Weights of a small mixture-of-experts language model, trained from scratch on English Wikipedia.
Size: 11 layers, width 512, vocabulary 8192, 109M parameters.
Experts: 80 experts in each of 5 layers, 96 SwiGLU neurons an expert, 3 picks a token.
Below are experts of layer 5 (counted from 0) of a mixture-of-experts language model. Rows are named router (the router's row for the expert), gate (a neuron's input weights, with its number), up (a neuron's input weights, with its number) and show model dimensions 256-383. Each number is 128 + 24 x the weight over its row's rms, rounded and kept within 0 to 255.
Before each expert's rows: a language model's description of what the expert responds to. This comes from a sample of Wikipedia text that the model never trained on.

# expert 43
Description: Pieces of Latin species names and foreign words, especially taxonomy lists, such as leucocephalus, flavolineatus, "var.", van der, Vendôme.
router [155 146 152 112 150 132 120 168 150 126 104 146 108 129 160  95 144 144  92 154 111 103 145 130 147 122 113 159 105 165  92 148 129 125 107  96 102 122 123 107  95 147 126 185 139 134 170 133  99 129 102 135 153 104 118 116 130 109  99 150 133 100 138  94 170  83 104 168 150 177 151 112 113 155 162 131 131 152 166 127 107 142 108 146  83 131 118 126 132 131 146 147 136 155  93 113 115  94 150  98 130 127 143 164 158 142 151  79 146 116 136  82 113 115 140  92 114 110 129 133 144 130 138 101 124 146 117 114]
gate0 [128 106 145  69  78 117  88 150 123 127 124 129 154 144 133 124 116  98 119 177 132 108 161 110 158 175 145 129 106 133 144 108 152 105  88 103 192 114 179 123 113 146 107 153 132 121 137  97 104 130 102 108  94 169 187 132 135 129 109 123 161 137 142 103 135 101 146 105 149 120 128  82 128 161 147  99 131 126 106 148 152 128 118  99 104 137 105 154 154 153 112 124 164 125 129 158 133 182 122 137 130  95 147 107 142 101 153 144 130 150  84 149  91 155 125 141 133 170  72 174  80 127 137 128 104 102 144 143]
up0 [126  90 135 139 131  97 112 129  98 126 138  81 140 133 145 111 100 111  95 198 144 114 155 129 148 129 162 116  97 116 147 113 149  97 130  79 116 140 128 148 103 137 168 145 109 135 133 143 120 140 136 102 107 139 142  37 127 114 172 112 159 128 108 138 155 105 108 117  67  90 136 110 121 117 153 155 116 149 117 161 128 103 110 132 108 133  81 107 147 149 116 166 119 131 102 148 104 147 116 137 141  95 130 132 121 115 164 131 176 144 140 137  99 101 130  76 116 107  90 128 157 120 160 109 121 130 157 129]
gate1 [123 129 121 117 150 100 121 114  79 109 126 163 135 171 107  74 119 109 134 140 169  50  87 177 116 106 122 163 139 116 129 117 133 105 135 110 155 124 144  86 100 144 133 134 152 124 119 133 118 158 127 121 126 119 144 139 161 143 119 106  94 126  87 153 149 100 126 119 129 106 129 173 132  92 148 140 111 151 110  99 100 124 114  55 165 145 137 117 126 186 124 106 121 126 185 152 110 134  94 108 129 131 123 105 125 139 110 108 120 139 144 128 108  72 177  92 112  97 128 183 100 108  84 126 107 145  86  98]
up1 [ 92 150 153 131  84 127 139 174 139 164 130  74  82 135 141 138 138 142  89 123  95 164 176 100 131 134 164 105 113 127 118 116 121 109 197 117 102 138 130 126 111  97 167 159 109 137 123 107 101 105 118 123 125  68 123 105 123 140 132 110 149 131 144 170 127 134 116 133  97 116 165  88 129 119 103 166 114 138 108 123 145 139 144 139 114 130 154 128 141 114 126 110 126 149 123 135 143 128  86 132 122 149  95 167 118 180 115 138 129  83  65 113 123 158 124 116 130 194 113 140 157  76 137 163  99 159 134 151]
gate2 [122 108 132  82 173 159 147 146 101 116 119 134  93 111 134 115 130  96 154 108 132 129 141  76 132 158 124 148 112 175 103 156 130  70 172 114 156 166  78 123 176 126 125 102 159 131 128 160 132 130 137 124 130 101 140 159 162 148 125 123 130 108 107 188 113 141 176 107 125 139 151 163 148 135 114 166 153 122 109 133 146 168 126 120 164 120 149 128 181 146  99 104 117  96 155 133 167 141 145 140 126 146 160  96 142 162 103 127 151 138 118 174 175 133 124 135 114 126 161 160 130 109 108 158 162 139 181  84]
up2 [124 116  96  51 142 150 179 189  93 110 148 108 118 106 127  83 117 126 120 134 102 129 151 115 131 123 143 142 105 161 118 181  97  92 125 153 162 131 113 116 137 111 117 123 157 132 116 136 106  67 138 136 116  91 155 180 116 151 133 140 121 107  77 148 157 133 164 135 128 108 137 156 136 140  85 173 140 163 126 129 134 133 172 123 140 133 101 126 179 111  92 103 131 142 110  94 155 139 118 129 149 155 127 135 112 143 117 138 105 118 102 124 178 124 105 111 130 123 156 127 129  88 127 128 120 119 168 123]

# expert 9
Description: Prefix pieces starting a word, mostly after the or a, such as re, pre, inter, post, semi: reunification, pre-Islamic, preservation.
router [131 139 152 123 155 156  87 121 160 130 133 131 111 139 150 104 133 123 118 173 122  87 124 159 110 127 142 143 114 133 128 146 157 165 125 116  96 112 157 130  99  80 151 151 141 121 145 107 110 152 126 123 124 168 110 161  92 135 106 143 122 136 120  72 177  89 143 138 101 165 132  94 149 143 130 142 134 154 164  98 147 119 118 115  98 134 113 113 138 135 138 105 142 155 100 104 108 104 132 121 166 115 144 161 154 122 149  94  75  91 120 117  87 163  79 153 110 112 117 139 133 126  86 127 172 124 112  96]
gate0 [ 87 122 106 144 133 130 143 179 149 143 183 103  98 104 118 144  65  84 118 117 174 115 110 126 139 112 105 176 131 116 151 129 165 151 163 167  90  95 115 109 140 151 119 110 137 133 131 101 130 102 145 138 151 141  79 139 101 126 125 137 157  95 145  95 149 124  95 146 103 139 143 152 137 143 128 112 118 142 121 133  94 126 141 114  98 128 123 133 101 147 110 142 154 147 122 114 146 104 140 115 163 144 147 155 132  96  99  85 116 122 102 138 103  99 118 177 138 135 135 103  75  98  96 111 130 138 140  92]
up0 [ 99 112 106 110 105 129 161 127 175  80 154 116  78  87 104 129  88  81 138 149 169 116 100  94 148 132 119 104 170 123 132 127 152  85 124 137 133 127 131 106 130  93 132 138 168 136 132 114  88 113 151 134 141 123 119 130 123 104 112 115 124 143 159 172 109 142 122 123 102 150 182  92 118 134 118 110 138 146 114 174 121 103 112  82  86 133 143  97 123  97 140 187 152 128 121 108 133  86 131 126 172 165 137 106  96  90 109 135 155 135  91 171 132 106  73 111 111 151 118 119  60 135 132 112 135 121 120 118]
gate1 [ 98 119 156 160  75 140 140  80 124 131  90 144 153 130 128 150 107 133 143 131  97 126 135 101 106  60 127 121 124 118 142  96 119 145 185  77 116 116 134 153 138 146 111 121 139 123 115 123 147 149 116 106 166  96 103  94 137 133 138 160 100 169 158 146 102 117  80 115 100 118 132 132 118 115  74 138 110 171  97 130 122 109  61 125 121 108 130 148 131 143 142 134 135 126 135 120 117 148 157 127 187 140 156 168 120 134 104 145 115 128 132 127 141 168  87 152 138  89 144  99 131 124 144 150 144 122 129 120]
up1 [140 126 139 129 131 166 125 171 104 123 139 138 170 114 134 137 109 120 117 115 153 142  89 116 132 147 169 125 114 131 129 136 124  85 177 157 118 123  99 147 147 143 135 145 135 133 133 140 127 129 111 123 135 157 155 120 157 139 139 120 129 126  98 129 109 136 113 147 239  88 139 131 140 131  67 119 152 114 146 158 146 138 132 132 147 137 119 115 135  86 135 102 135 137 143 123  80 128 139 137 104 145 128 129 141 153 131 139 136  96 108 145 129 142 115 116 168 114 133 103  96 124 109 157 161  91 138 125]
gate2 [ 94 111 171 148 149 156 136 117 125 149 141 126 136 130 113 129  97 105 119 109 123 139 129 120  94 162 117 166 128 103 171 144 150 108 101 131 141 139 120 125  89 101 162 143  83 134 134 163 158 118 181 145 124 110 110  64 136 135 120 114 124 126 100 105 176 156 128 101  60 128 119 138 159 110 149 121 154 124 108  66 101 157 141 140  93 113 175 154 124 128 136 126 131 158 179 135  91 186 143 135 103 125 134 120  97  53 156 137 190 110 157 141 132 155  96 128 167 118 133 178 179  86 182 127  83 141  96 126]
up2 [146 130 102 144 101 116 122 122 117 144 104 127 142  85 153 133 104 135 121 128 167  98  95 113 155 119 149 126 131  92 104 129  99 127 118 191 136 144 121 119  88 119 113 147 161 121 119 125 129 132  82 161 132 136 128 166 140 154 143 163 118 143 132 116  94 155 103 136 104 120 145 130 105 146  96 189 115 122 180 187 186 168 110 147 140 137 116 159 124 133 152 120 129  97 146 126 121 105 161 130 167 185 123 142 122 179 105 147 131 142 138 120 131 134 134 211 167 131 129 109  65 157 114 128 194 124 152 124]

# expert 19
Description: Head nouns or name endings after "the" or "his", often subjects of "was" or possessives, such as father, city, team, program, the Valkyrie.
router [126 128 138 154 130 170 112 151 166 158 171  96 113 123 197  91 131 113 139 146  97 102 152 107 118 126 138 131 111 137 104 143 105 139 128 102 112 114 115 129 108 153 134 177 140 125 140 127  92 155 140 126 151 131  89 164 100 107 107 143 151 125 116  78 157 121 113 135 131 151 144 111 116 158 138 123 140 140 159 114 132 145 109 118 120 148 118 144 148  97 145 147 158 157 135  92 138  84 150 110 121 121 145 159 138 132 110 122 100 117 134  87 116 108 125 161 135 136  97 121 137 161 127 140 150 161 113  95]
gate0 [111 113 119 153 212 129  96 114 105 130 100 133 166 189 153  99 107 164 170 146  98 152 160 135 107 149 156  98 151 126 130 127  88 107 112 130  92 112 151  97 142 130 128 125 120 123 106 126 126 131 134  99 107 125 117 118 156 166 118 123 139 135 139 173 139  91 150 135 113 146 141 112 153 121 130 128 106 182  92 104 128 177 155 169 151 108 140 159 112 130 168 138 141 166 148 137 157 113 112 104 176 119 125 116 156 131 132 121 175 150 135 115 119 142 161 139 109  73 155 103 122 142 119 132 113 171 126 138]
up0 [143 131  95 121  80 135 166 149 183 143 140 123  80  76 110 139 149  82  79  96 134 117  91 121 149 102  77 153 120 116 152 153 143 158 152 114 198 130 144 161 119 148 112 152 106 124 115 152 140 111  83 135 172 120 137 143  84 109 146 139 143 126 162 110 140 161 130 145 140 106 108 129 142 132 135 173 129 109 139 154 135 107 103 118 117 138 109 109 156 144 103 127 103  99 138 125 109 173 173 142  61 136 117 134 102 126  86 142  98 148 144 148  94 113  97 128 170 173 125 134 118 113 140  96 145  89 120 104]
gate1 [139  99 144 188 168 141 131 124  94 105 134 123  86 193 123 102 140 100  84 127 115  92 101 133 121 152 154  90 155 136 141 170 122 127 121 117 117 125 116 123 118 167 105 145 137 131 136 118 128  96 150 100 106 135 160 141 142 137 143 110 139 155  99  74 120 147 137 119 148 104 130 166 119 119 105 143 166 130 123 126 140  80 136 137 108 138 120 177 160 168 130 152 117 161 121 158 120 170  98 130  72 161 132 145 152 114 100 135 106 113 168 184  87 139 172 109 189  93 133 144 132 151 145 139 138 105 124 149]
up1 [133 121 128 133 122 130 143 163 100 154 102 149  80 174 129 140 159  63  96 104 114 108 130 158 121 150 126  66 131 141 120 146 114 132 110 101  98 129 134 131 103 199 110 155 151 135 131 142 129  91  62 102 120  72 132 148 157 141 136  95 120 133 116  79 152 119 104 148 146 126 150 157  94 156 108 172 121 133 132 133 165 132 160 105 127 127 107 154 139 148 131 126 150 146 109 116  96 120 147  98 131 130 126 138 151 143 108 154  78  88 153 133 125 106 140 112 118  64 117 137 148 132 137  91 122 111 148 124]
gate2 [144 129 141 116 144 144 110 164 167 178 137 112 111 138 146 155 148 125 132 116 137 175 112  85  80 100 107 144 119 122 128 153  94 102 103 142 114  98 135 138 117 167 123 126 116 137 126 109 119  99 137 132 129 136 137 111  87 115 129 139 111 124 144 115 138 136 101  93 106 118 123 105 139  99  77 122 112 142 121 175 106 193  88 118 128  97  75 137 126 158 145 160 120 134 137 136 100  93 139 149 114 113 146 147 176 138 109 116 163 138 132 148 174 135 110 114 107  84 140 126 125 129 123 143 113 115  99 133]
up2 [151 145 121 115 151 124  92 158 141 158 117 113 100 106 132 154 133 104 152 128 148 114 125 114 108 116 102 139 104 135 132 133 120 100 119 135  93  94 156 150  81 124 140 117 110 136 110  89 143 123 189 166 132 133 146 140 105 131 136 159 144 131 132 145 145 149 110 133 149 143 118 102 166 121 124 141 127 170 144 151 118 215 120 182 142 110  84 138 150 168 137  98 167 136 131 144 112 157 131 111  75 151 128 170 138  69 121 123 161 134 140 168 134 123  97 114 104 102 152 161  64 153 148  99  97 102 153 164]